config = dict(
    n_experts=256,
    activation='gelu',
    lr_router=0.00115,
    head_dim=32,
    vocab_size=8192,
    qk_norm=False,
    init_std_down=0.00517,
    weight_decay=0.096,
    decay_fraction=0.92,
)
Below are experts of layer 2 (counted from 0) of a mixture-of-experts language model. Rows are named router (the router's row for the expert), up (a neuron's input weights, with its number), down (a neuron's output weights, with its number) and show model dimensions 0-127. Each number is 50 + 10 x the weight over its row's rms, rounded and kept within 0 to 99.
After each expert's rows: "gets" lists some tokens that make up at least twice as much of what it gets as of all text. This comes from a sample of Wikipedia text that the model never trained on. Tokens count by the router's weight.

# expert 131
router:33 43 53 69 62 42 57 43 49 52 69 52 48 45 35 33 52 52 49 43 51 55 33 60 49 38 41 48 44 37 64 57 69 63 65 71 69 65 52 60 46 55 36 49 43 43 44 57 51 43 55 65 41 59 53 59 64 52 53 52 54 48 64 43 53 40 60 51 42 42 46 39 56 42 43 50 62 37 36 44 64 39 58 50 64 56 66 46 48 52 64 45 27 51 48 37 31 64 30 63 36 43 47 47 56 47 65 50 56 61 35 53 54 51 45 59 58 29 48 53 41 37 54 52 48 58 57 66
up0:50 35 48 56 60 25 54 55 41 49 54 48 63 46 46 44 50 45 43 47 58 62 34 49 54 36 36 63 33 35 60 55 61 62 51 65 53 63 58 43 68 48 34 46 42 45 42 50 56 38 44 44 41 52 55 35 63 50 45 55 69 47 55 55 58 46 57 61 49 49 36 31 38 44 40 69 75 43 58 58 61 56 54 58 70 43 66 58 47 49 62 38 41 40 48 28 38 53 33 52 54 39 41 61 41 54 63 56 69 68 34 46 51 58 40 51 49 37 46 52 44 51 60 54 57 55 49 56
down0:48 32 51 35 62 55 52 64 60 46 57 81 36 48 50 57 56 33 48 38 58 58 38 63 46 29 53 58 61 60 55 32 51 65 27 51 48 59 43 66 48 62 59 61 35 58 61 39 45 38 51 44 38 58 45 38 33 52 33 53 50 49 62 65 48 48 62 48 54 43 33 50 33 58 43 64 50 56 58 50 49 67 65 54 51 46 45 50 40 53 43 46 39 47 49 40 48 39 43 42 37 58 64 72 49 48 55 44 54 57 29 48 52 52 60 58 47 50 56 48 40 55 53 28 49 55 56 57
gets: " S", " P", " W", " L", " K", " G"

# expert 245
router:35 45 43 69 49 50 51 43 48 51 64 55 52 42 36 30 50 45 49 45 48 59 37 61 49 44 47 54 50 40 74 52 73 59 56 68 69 58 54 53 49 55 35 50 49 42 36 54 54 53 57 59 34 59 48 54 61 61 47 51 48 43 63 41 55 41 58 51 39 37 40 39 53 47 39 55 63 36 36 44 65 37 63 46 67 48 67 41 48 54 65 41 34 44 45 35 42 63 30 64 39 44 44 56 55 47 73 53 55 61 37 48 54 56 46 54 56 26 53 51 33 36 52 51 54 54 60 65
up0:50 54 31 55 43 34 41 51 23 42 59 56 53 50 42 33 63 56 57 47 55 46 49 47 47 42 57 56 40 43 61 44 67 37 47 56 56 69 47 41 67 61 45 40 54 43 53 50 47 29 36 49 36 58 60 57 69 51 46 54 43 35 47 63 50 34 50 63 52 51 45 53 52 57 44 85 51 38 57 52 56 41 58 56 61 29 66 56 35 54 51 66 46 55 60 37 40 41 39 49 39 44 55 61 46 62 55 61 55 52 49 63 33 44 50 53 61 37 32 34 65 48 49 52 53 56 47 62
down0:57 46 48 61 66 34 52 42 54 49 38 53 24 60 51 53 62 51 65 52 43 45 46 66 53 53 50 53 35 45 62 44 53 43 23 68 51 40 53 43 48 45 42 48 69 39 47 39 50 58 54 38 47 43 52 59 55 69 41 35 46 57 59 51 43 60 50 56 45 56 47 60 47 49 71 52 47 41 71 59 51 28 45 55 53 45 54 47 45 62 50 57 36 62 41 44 63 50 52 36 63 63 66 57 40 53 63 40 40 42 30 57 46 45 39 63 32 46 62 46 49 57 31 36 56 46 54 72
gets: " the", " w", " in", " No", " n", " S"

# expert 255
router:36 26 36 64 57 48 52 30 46 59 68 53 65 52 37 41 47 45 50 57 53 70 44 50 49 43 46 48 42 40 54 52 69 56 59 60 52 66 47 47 43 45 42 47 40 50 49 61 46 48 60 50 46 56 39 49 64 59 45 45 67 53 45 45 32 42 57 68 35 45 51 43 46 51 26 53 50 39 29 37 68 55 58 37 57 60 68 54 49 52 59 45 29 58 47 48 47 45 30 61 37 60 41 58 43 52 65 55 49 53 31 60 44 54 49 60 60 44 59 60 37 51 56 56 46 66 71 58
up0:57 46 42 45 52 42 52 43 47 56 60 52 38 41 37 46 48 29 61 42 43 58 43 54 59 32 41 61 31 52 61 51 57 43 72 41 45 82 48 42 72 49 44 41 48 34 56 53 29 40 69 50 49 46 48 61 64 48 42 55 39 58 48 50 50 55 44 56 45 28 49 46 57 50 36 54 58 44 52 48 53 58 38 32 74 31 64 34 58 45 50 60 44 60 57 36 51 60 31 57 48 56 48 50 50 45 67 43 56 61 46 68 47 49 61 51 65 51 45 44 48 61 58 46 40 56 62 59
down0:58 48 59 71 55 60 46 50 64 49 40 61 35 59 58 51 47 46 51 67 41 59 59 49 48 41 56 61 46 60 45 44 60 37 37 46 36 43 60 52 57 42 71 36 69 65 54 51 42 57 55 63 49 39 54 48 51 44 52 41 46 50 40 53 26 31 62 48 62 55 49 37 44 60 39 59 41 52 36 56 56 56 29 37 55 62 50 41 57 63 48 47 42 48 59 42 34 39 34 61 42 28 42 49 46 49 46 69 50 71 50 46 44 60 38 66 30 55 39 36 54 62 48 46 54 44 57 68
gets: "o", "a", "an", "e", "as", "os"

# expert 32
router:35 47 59 67 61 44 53 48 45 47 62 47 63 40 40 47 43 49 43 44 56 57 35 71 57 52 44 43 57 35 61 28 51 54 62 56 48 56 54 46 39 36 54 56 60 56 44 55 60 42 62 46 47 50 46 36 57 36 33 50 61 45 50 36 57 56 64 46 43 49 50 47 54 49 54 66 75 58 51 51 48 61 48 33 55 51 65 54 45 46 56 25 25 44 56 43 40 62 43 50 39 38 49 61 54 68 63 67 57 68 40 52 55 64 48 51 40 39 52 40 37 45 70 55 58 38 47 75
up2:64 55 46 58 55 47 56 38 58 58 45 45 54 37 50 42 56 57 30 53 57 69 37 47 53 51 37 52 52 67 60 44 26 53 49 78 41 40 64 48 44 72 56 38 47 65 39 43 53 49 35 47 56 42 62 47 49 56 38 56 45 48 51 36 48 55 68 57 50 55 44 42 65 49 61 57 45 60 55 43 45 52 65 57 50 44 47 66 41 55 58 45 38 43 66 38 34 42 59 50 46 48 44 38 69 47 50 56 62 69 33 54 36 37 34 60 30 41 39 41 64 56 57 53 45 64 48 52
down2:53 30 70 69 62 61 41 50 62 53 61 44 59 58 55 42 44 45 45 45 45 53 47 59 49 52 69 49 51 47 59 52 56 44 67 27 60 49 41 53 46 57 22 46 46 46 61 51 34 52 47 41 40 43 54 58 61 33 55 51 57 52 45 48 71 36 45 65 65 56 56 53 43 43 48 42 61 51 57 49 16 63 46 43 70 50 62 48 59 52 48 54 50 60 43 63 40 37 43 49 38 63 40 65 40 45 55 46 56 49 29 57 36 60 56 62 51 61 40 53 37 56 35 42 47 54 47 37
gets: "ic", "iv", "p", "od", "av", "ag"

# expert 182
router:32 58 42 55 50 53 60 60 58 51 55 62 51 56 29 47 47 54 52 61 51 63 29 77 41 44 50 60 54 46 67 36 54 52 49 63 52 53 62 48 44 40 37 42 46 50 25 49 50 51 40 53 54 61 70 42 64 54 47 47 44 26 56 43 43 48 46 46 39 51 59 46 42 52 54 54 60 41 56 47 58 51 49 44 57 42 58 40 57 65 47 29 37 41 57 32 46 47 43 54 57 53 38 54 58 39 62 53 56 49 48 57 57 52 39 44 53 36 56 43 47 37 63 74 79 64 56 73
up0:51 33 62 53 29 44 55 60 49 57 48 40 51 47 44 24 59 58 63 60 56 49 47 67 39 46 49 50 31 48 55 50 52 50 50 57 61 46 36 45 71 56 48 62 45 57 63 62 36 51 49 48 37 44 49 48 53 58 40 50 37 43 41 48 55 66 50 62 31 44 50 54 58 47 46 51 38 49 66 44 42 50 46 42 68 53 52 75 50 38 62 45 43 49 34 33 43 43 43 37 46 51 63 66 66 56 52 48 52 54 32 44 51 58 35 60 76 54 48 50 45 77 67 65 45 53 47 42
down0:31 46 45 40 60 42 43 52 39 53 46 65 43 49 54 52 57 54 49 67 47 50 50 58 52 25 43 51 58 57 39 32 43 51 30 54 55 56 55 46 46 58 51 49 67 56 46 66 44 50 51 44 44 42 50 49 65 34 58 42 40 52 46 63 47 51 40 44 52 36 78 63 69 39 45 56 54 48 58 53 48 67 52 46 31 49 30 47 56 40 43 70 46 56 44 39 50 54 54 56 42 44 39 47 64 48 40 63 64 55 45 26 56 52 43 69 48 52 55 33 44 79 65 41 56 46 66 46
gets: " ", " first", " as", " \"", " second", " two"

# expert 92
router:32 34 52 67 70 43 49 54 44 47 54 44 64 42 32 33 60 54 47 53 55 54 49 70 52 49 36 38 44 41 69 51 63 42 62 57 58 50 56 47 56 53 47 69 49 58 35 44 64 43 42 58 50 58 44 48 46 39 54 53 61 49 50 28 44 42 64 46 36 50 26 43 47 59 54 60 64 61 46 55 49 54 56 35 56 54 77 59 36 54 48 40 34 39 55 39 51 57 37 58 44 56 39 42 56 74 50 61 40 72 50 47 46 51 49 67 41 39 45 59 40 46 58 51 55 49 51 63
up0:66 61 50 48 46 30 54 60 31 66 38 36 45 42 39 55 54 52 51 54 36 65 51 48 63 50 41 50 58 42 65 33 40 49 50 62 53 72 57 45 64 46 37 47 55 50 58 43 51 49 60 57 55 28 52 45 57 69 51 45 59 44 37 55 67 43 59 66 53 47 52 48 38 45 51 49 60 38 53 67 42 47 47 48 56 43 63 45 39 46 17 44 43 59 41 34 35 43 47 54 51 43 65 53 52 59 52 63 48 73 56 57 61 53 45 55 49 39 57 42 57 79 49 44 46 33 43 51
down0:49 41 40 42 54 44 39 41 58 46 41 59 51 55 49 48 38 47 45 60 59 55 59 52 53 53 63 57 44 48 57 47 52 43 32 58 59 49 72 56 34 51 71 46 41 52 51 41 40 54 64 69 48 48 55 46 43 44 62 47 60 63 31 58 54 54 62 52 56 43 32 50 51 41 57 67 43 67 64 52 45 55 45 42 35 47 42 46 43 35 46 38 22 44 72 40 61 62 43 35 52 44 59 64 43 43 78 42 49 52 66 48 48 41 57 27 56 45 59 51 37 60 52 60 55 43 28 45
gets: "c", "m", "f", "p", "v", "am"

# expert 8
router:30 38 46 65 47 38 53 48 46 49 61 49 52 47 33 32 55 49 45 45 51 59 32 58 46 42 37 54 44 32 66 49 67 60 65 67 66 61 53 52 46 55 33 49 39 43 38 52 54 53 53 59 43 55 50 51 65 47 47 53 46 52 61 46 55 39 63 49 40 44 41 30 58 42 42 53 60 38 45 38 62 33 54 45 61 53 71 51 42 53 61 41 34 49 47 32 40 67 24 64 41 48 44 50 62 51 65 53 56 62 36 45 56 55 37 57 59 29 51 47 41 37 52 53 55 61 58 67
up1:31 37 28 65 60 30 58 45 55 45 58 54 48 36 41 45 48 42 48 52 55 56 44 61 50 37 44 34 46 45 55 62 58 54 61 63 45 63 57 51 56 49 31 47 46 48 44 44 56 48 35 67 42 60 58 58 62 54 32 58 49 53 50 47 62 43 69 45 44 43 49 36 64 51 44 71 55 43 50 55 63 55 64 47 62 58 57 44 60 59 61 45 43 35 52 33 43 60 44 66 30 53 39 49 52 46 72 52 48 54 41 54 45 57 31 55 54 47 34 41 43 42 55 43 53 65 78 66
down1:42 64 51 52 51 41 70 63 77 54 16 35 60 47 60 41 55 51 39 42 64 61 61 51 64 50 46 73 47 58 55 57 42 48 54 55 40 48 51 49 48 40 51 38 58 56 50 40 69 49 56 56 44 50 37 51 42 55 49 36 32 50 33 59 50 54 55 51 57 45 54 63 48 57 43 53 58 50 57 60 55 62 49 45 46 38 59 42 47 35 54 39 57 60 60 44 34 63 31 48 47 56 68 28 60 52 38 40 28 50 63 48 55 43 46 36 49 38 56 40 41 37 55 46 57 64 42 64
gets: " N", " F", " C", " G", " S", " P"

# expert 253
router:48 30 39 64 47 50 58 46 49 66 53 49 54 31 44 38 58 49 57 41 56 55 53 59 45 39 51 44 42 49 57 45 57 66 57 46 46 60 56 45 68 60 36 49 50 57 61 41 44 29 52 59 45 56 62 57 67 47 48 50 61 52 55 29 52 46 42 50 45 38 40 33 59 57 43 52 49 53 44 69 66 58 50 49 64 35 56 42 44 57 70 30 35 48 46 34 30 64 40 51 31 60 42 45 67 54 80 46 43 69 46 44 59 63 45 44 62 60 48 41 34 54 48 56 55 43 53 51
up0:53 43 44 59 42 42 46 48 47 48 47 62 54 57 41 38 46 58 62 48 52 47 50 57 48 37 64 51 51 60 56 72 59 58 55 43 40 58 33 43 58 44 51 49 65 37 63 36 43 45 60 46 44 25 64 45 49 35 64 58 21 51 56 54 38 62 45 50 48 48 49 51 58 37 31 57 64 42 67 39 49 59 50 53 85 43 54 53 37 38 36 50 54 35 50 40 42 55 40 52 36 48 57 58 49 44 65 45 63 62 69 41 52 44 37 44 60 39 49 64 64 52 48 38 69 49 54 54
down0:55 44 26 59 58 44 61 35 63 40 48 62 52 62 45 48 54 46 63 57 66 30 46 54 47 58 56 56 46 58 54 47 38 52 38 53 56 63 38 53 50 44 53 35 56 40 57 66 49 52 53 46 52 43 46 83 53 52 50 44 46 60 43 63 57 37 39 31 38 47 56 47 40 46 39 34 49 37 67 50 54 49 53 38 40 68 61 47 62 46 43 53 36 43 53 70 74 50 60 42 54 45 74 71 48 43 47 38 43 63 35 52 54 47 53 50 60 42 43 58 48 48 63 45 36 33 52 50
gets: ":", "|", " |", "″N", " •", "-"